Below are experts of layer 5 (counted from 0) of a mixture-of-experts language model. Rows are named router (the router's row for the expert) and show model dimensions 192-223. Each number is 128 + 32 x the weight over its row's rms, rounded and kept within 0 to 255.
Before each expert's rows: "mostly gets" lists some tokens that are sent to it at least half of the time; "comes before" lists some tokens at least twice as common just after its tokens as in all text. This comes from a sample of Wikipedia text that the model never trained on. Tokens count by the router's weight.

# expert 26
mostly gets: " China", " Stadium", " Championships", " Street", " Company", " Valley"
comes before: ",", " |", " (", ".", " and", " in"
router [109 148 151 127 138 147  90  79 140  90 156  69 104 153 113 146 133 104 109 157 173 173 143 174 119 133 123  85 134 173 151 116]

# expert 20
mostly gets: " years", " which", " this", " year", " there", " one"
comes before: " of", " was", ",", ".", " he", " is"
router [160 151 104  71  89  94 150 154 160  91 115  60 142 104 124  77 140 147 156 127 142 115 161 124  90 118  97 125 124 114 155 145]

# expert 86
mostly gets: " \"", " '", " [", " (\"", " “", "..."
comes before: "The", "M", "S", "B", "L", "D"
router [ 95 101 152  79 110 106 164 141  88  82 123  82 162 109  69 144 154 118  87 132 179 168 168 143 120 156 105 115 164 158 117 152]

# expert 18
mostly gets: " section", " example", " outside", " level", " above", " possible"
comes before: " the", " of", " a", " well", " \"", " in"
router [114  88 101  73 136 125 177 122 137  97 106 123  73  80  89 171 182 135 145 139 190 139 109 174 114 147 147 126 168  83 117 202]

# expert 91
mostly gets: "|---|---|---|---|", "pp", "|---|---|---|", " Apps", "|---|---|---|---|---|---|", " Succeeded"
comes before: " |", "\n", "er", "art", ":", "s"
router [163 149  92 146 124 105  89 167 126 113 138 167 176  68 138  95  58 151 136 101  93 127 125  81 176  93  59 132  96 104  77 176]

# expert 83
mostly gets: "als", "ended", " began", "retary", " returned", "osing"
comes before: " to", " of", " in", " the", ",", " that"
router [155  93 130 110 108 100 135 146 165 113 111  76 101 121 125 159 139 114 163 154 133 162 139 125 109 123  88 113 106 165 133 132]

# expert 82
mostly gets: " at", " on", " during", " from", " in", " through"
comes before: " the", " ", " a", " his", " their", " an"
router [ 69 125 164 118 148 118 133 141  75 105 126 151 149 111 163 137 115 118 131 146 154 136 119 138 107  90 171  94 105 129 178 131]

# expert 60
mostly gets: "See", " series", " million", " film", " others", " minutes"
comes before: " ", ".", ",", "ves", " Minister", ")"
router [120 137 118 128 102 128 162 122 118 118 142  84 110 111 120  79 142  59 100 187  88 131 129 149  88 109 107 151 101 190 148  86]

# expert 46
mostly gets: " %", " Genus", " •", " Clade", " Coordinates", "%)"
comes before: ":", " |", "\n", " /", " (", " Total"
router [184 152 146 149  81 103  98 168 207 108 166 119 185 109 164  80  88 135 109  67 100  75 110 116 131  77  74 163 118  90 180 141]

# expert 44
mostly gets: "te", " use", "aining", " developed", " provided", "vention"
comes before: " in", " the", " to", " by", " of", "ment"
router [ 86 107 138 116 123 132 168 175 180 119 139 131 104 166  82  53 127  98 194 126 140 137 157 143 134 176 104 106 122 152 116 150]

# expert 21
mostly gets: "=", "%;", " local", " national", " popular", " meas"
comes before: " ", " /", " German", "ity", " election", "is"
router [158 186 132 160 103 166 136 104  84 137 158 100 119 101 159  98 142  90  68 127 131 104 149  50 118  99 155 168 156 114 183 120]

# expert 24
mostly gets: "idae", " Genus", " Clade", " la", " de", " Species"
comes before: "\n", " (", ":", "is", "a", " ="
router [ 73 105 104 139 176 159  72  69 114 149 114 100 128 135 127 105 162  77  54 148  98  99 145 170 159 179 140 121 169 123 148 112]

# expert 0
mostly gets: "–", " (", " (\"", "—", "(", " ["
comes before: "1", "2", "0", "3", "born", "4"
router [151 139 112  94 133 146 168 126 108 122 128 194 106  74 122 115  95 123 126 152 128 134  98 131  76 164 188 139  95 129 182 123]

# expert 47
mostly gets: " member", " company", " members", " son", " author", " Minister"
comes before: " of", ",", ".", " and", " in", " for"
router [130 128 122  81  88 163 116 100  66 146 146 124 169 133 137 143 138  86 175 148 141 150 102 103  80  94 116  73 134 101 119 107]

# expert 16
mostly gets: "%", "%)", "present", "%;", " million", "illion"
comes before: " |", ",", ")", "–", "6", "5"
router [196 116 151 106 110 144 160 171 174 154 150  98  88 184  67  68  87  87 133 173 136 119  53  97 113 114 104 135 115 145 159  88]

# expert 41
mostly gets: "ical", "ology", "ration", "ological", "ination", "ulation"
comes before: "==", " of", " ==", " and", ",", "."
router [169 107  88 161  68 107 117 138 139 131 156 165  73  87 194 181 136 129 143 118 171 150 168 110 178 105  97 137  86  37 132 142]

# expert 78
mostly gets: " Nominated", " Apps", " Candidate", " —;", " Won", " Korea"
comes before: " |", ";", "a", " date", "i", " Score"
router [146 139 102 133  99 107 104 159 110 154 165 136 124  65 143 129 130 139 121  90 132 167 168 179 118 114  72 137 138 155 117 149]

# expert 35
mostly gets: " is", " has", " was", " been", " would", " became"
comes before: " a", " the", " not", " be", " an", " been"
router [132 131 190  69 136 105 135 102 100 104 120  99 165 146 115 127 112 159 137  83 117 173 137 188 113 156 106  66 118 184 147 128]

# expert 9
mostly gets: "'", "inc", "’", "′", " review", " claim"
comes before: "s", "t", "ed", "ial", "ces", "ing"
router [140 171 126 150  79 100 124  99  76 185 102 133 120  98 113 183 127 100  69 104 139 116 129 151  95 158  72 105 131  70  98 165]

# expert 4
mostly gets: " In", "In", " On", " After", "On", "After"
comes before: " the", " ", " a", " his", " this", " addition"
router [118 140 102 150 160 124 185 141 140 132 146 108 152 115 123 178  84  92 132 113 174  93 192 153 118 118 143 150 107 124 159 171]

# expert 27
mostly gets: "ia", " China", " Australia", " Washington", "ville", " George"
comes before: ",", " |", " (", "'", ".", " and"
router [110 155 111 146  93 124  74 161 115 138 124 122 147 107 105 179  69  85  70 107 141 148 103 140 128 166  81 127 138 103 119  98]

# expert 7
mostly gets: "==", "===", " ==", "====", " ===", "\"."
comes before: "\n", "See", "History", "S", "D", "C"
router [143  72 139 158 116 116 106 112 141 177  98 158 125 131 167 189  90 174 175 107 106 167  86  92 201 113 117 135 123 163 129 133]

# expert 34
mostly gets: " (", "(", " (\"", " Rele", " [", "^{"
comes before: "1", "2", "S", "C", "M", "R"
router [169 111 134 122  93 178 111 143 145  93  94 103 143 164 130 115 145 102 145 139 152  70 145 131 114 144  96 130 167  84 110 103]

# expert 72
mostly gets: ";", ");", " |", " —;"
comes before: " ", "\n", " —", " P", " S", " W"
router [137 175 112 104 163  75 117 125 155 134 181 149 124 146  95  91 129  91 166 185 127 193 168 129 148 114 126 164 133  74 103  93]

# expert 49
mostly gets: " such", "ended", " reported", " allow", " added", "enced"
comes before: " to", "ed", " the", "ing", " that", " by"
router [115 105 104 122 150 133 141 170 139 157 141 139  69 128 137 134  97 109 185  89 138 152 176  95 124 146 111 119 108 144 134 171]

# expert 8
mostly gets: " Nominated", "History", " Candidate", " Website", " Label", " people"
comes before: ":", " |", "nel", " medal", ")", " /"
router [125 160 158 118  80 145  76 170 180 111 146 154 126 135 111  87 145 158 130 114  94 100 185 155 107 105 109  99  93  94  77 106]

# expert 55
mostly gets: " sent", " taken", " never", " him", " test", " worked"
comes before: " to", "ing", " in", "ed", " on", " that"
router [ 96 123 137 101  77 129  99 177 154 151  90  80 139 133 112 109 174 158 124 189 126  99 139 141  68  71 131  47  98 140  65 156]

# expert 54
mostly gets: "\n", ".\"", " ===", "\"."
comes before: "-", "|", "\n", "==", "The", "==="
router [149 135 173 125 119  87 152  90 177 126  97 121 117  92  95 120 141 171 122 174  81 225  88  44 109 100 144 169  97 155 150 135]

# expert 42
mostly gets: " album", " song", " cover", " Genus", " classification", " video"
comes before: ":", " of", "ing", "ed", " by", " date"
router [129 110 114 163  82  92 181 134 120 153 162 150 112 126 159 118 181 113 128 107 135 153 161 146 104 118  77 110 130  86  95 158]

# expert 56
mostly gets: "omial", "Scientific", "enior", "elop", "orpor", "ription"
comes before: " |", "iving", "e", "====", "\n", "==="
router [169  82 124 174  82  90 141 138 180 161 115 163  79 135 139 161  53 175 186 135 107 165  84  76 207 170 128 130 121 101 129 144]

# expert 31
mostly gets: " Los", " MF", " Mad", " trans", "ond", " FW"
comes before: " |", "ing", ";", "–", " Angeles", "er"
router [120  87 143 152 104 158 139 190 154 102 164 102 105  94  59 102  97 118 126 151 113  94  94 184 101 123  65 103 179  88 121 165]

# expert 38
mostly gets: " above", " below", "Pop", " either", " sq", " whom"
comes before: " ", ".", "%", " population", " age", " household"
router [163 173 156  85 124 142 101 163 196 103 141 118 182 174 203  92 143 148 123 123 159  72 107 143 132 137 110  87 106 143 109 134]

# expert 75
mostly gets: "2", "3", "1"
comes before: "0", "5", "4", "9", "3", "6"
router [152 143 151 122 146 167 145 172 179 122 129 103 118 122 162  93  62 201 100 131 135 111 172 135 155 118  84 153 112 117 100  81]

# expert 62
mostly gets: ")", "),", "\"", "\".", ".\"", "\","
comes before: " |", "\n", " (", " and", " is", " was"
router [119 125 138 108 102  84 156  99 135 121 135 122 164  73 147 104 139  69 113 159 109 195 133  98 165  94 166 159  76 119 162  91]

# expert 74
mostly gets: " Championship", " century", " Cup", "weight", " Championships", "eball"
comes before: ",", " |", "–", ".", ":", ")"
router [139  91 129  74  96 108  63 138 159  64 151 102 103 192 110 174  96  98 133 141 156 107 123 157 105 163  95 117 163 117 192 115]

# expert 95
mostly gets: ").", ".", "\".", ".\"", " .", "!"
comes before: "\n", " The", " In", " He", " It", " This"
router [126 132  72 116 134  68 114  82 122 160  90 114  63 152 171 118 148  89  79 110 139 163  93 135  93 108 131 159  72  80 171 111]

# expert 73
mostly gets: ":", "):", "',", " →", ");", " :"
comes before: " ", " UTC", " \"", " A", " The", " L"
router [104 116 136 106 149 104 130 111 134  50 129 106 146 132 194 111  97 100  79 145 137 185 145 119 108 122 159 121 115  88 119 178]

# expert 85
mostly gets: "/", " /", "−", " &", "†", ">"
comes before: "A", "1", "a", "2", "s", " ("
router [ 96 170  99 134 115 131 131  74 102 103 103 176 190 122 165  85 191 153  80 134  82 113 160  93 127 158 186  96 103 129  83  82]

# expert 30
mostly gets: " with", " With", " without", " using", " having", " available"
comes before: " the", " a", " an", " his", " her", " their"
router [136 132 153 173  73 142 118 103 107 134  54 143 127 214 112 155 152  95 125 168 181  96 170 140 157 132 153 120 191 136  87 110]

# expert 69
mostly gets: " during", " of", " about", " During", " like", " including"
comes before: " the", " a", " his", " their", " her", " its"
router [106 128 154 103 144 134 126 147  60 121  92 178 118 164 170 130 103 135 161 112 160  97 134 141 105  88 171 138 169 150 183 131]

# expert 63
mostly gets: ",", "),", "\",", ".,", "',", " and"
comes before: " and", " ", " which", " but", " the", " who"
router [111 144 128 131 140 100 119  85  81 133 147 127 174  91 165  89 163 120  91 153 115 203 133 107 152 116 192 146 126 106 174 100]

# expert 67
mostly gets: " California", " Historic", " School", " Valley", " Island", " Street"
comes before: ",", ".", " of", " in", " School", " ("
router [120 130 157 182 155 115 128  50  87  92 105 134 131 177 144 124 154 132 164 122 155 119 168 183 146  79 175 138 152 153 141 102]

# expert 37
mostly gets: " British", " born", "ollowing", "After", "ince", " Born"
comes before: " ", ":", " of", " information", "ia", "ian"
router [107 217 145  97 158 145 120  98 130 179 151 116 118  86 154 115 100  75 133 102 118 166 106 175 119 113 138 185  75 129 163 133]

# expert 43
mostly gets: " eight", "5", "6"
comes before: " |", "–", "0", ",", ".", "th"
router [118 142 174 103 176 141 145 178 132  84 133  76 141 129  74 115  96  84 117 142 198 122 161 172 174 109 134 194 124 127 110 153]

# expert 80
mostly gets: "|", " than", "|---|---|---|---|---|---|", "|---|---|---|---|---|", "    ", " Succeeded"
comes before: " ", " Win", " \"", " Total", " Party", " L"
router [130 129 179 132  84 159 119 170 176 113 121  92 153 142 129 157  86 117 186 141 155  84  42 100 114  95 121 135 106 108 182 171]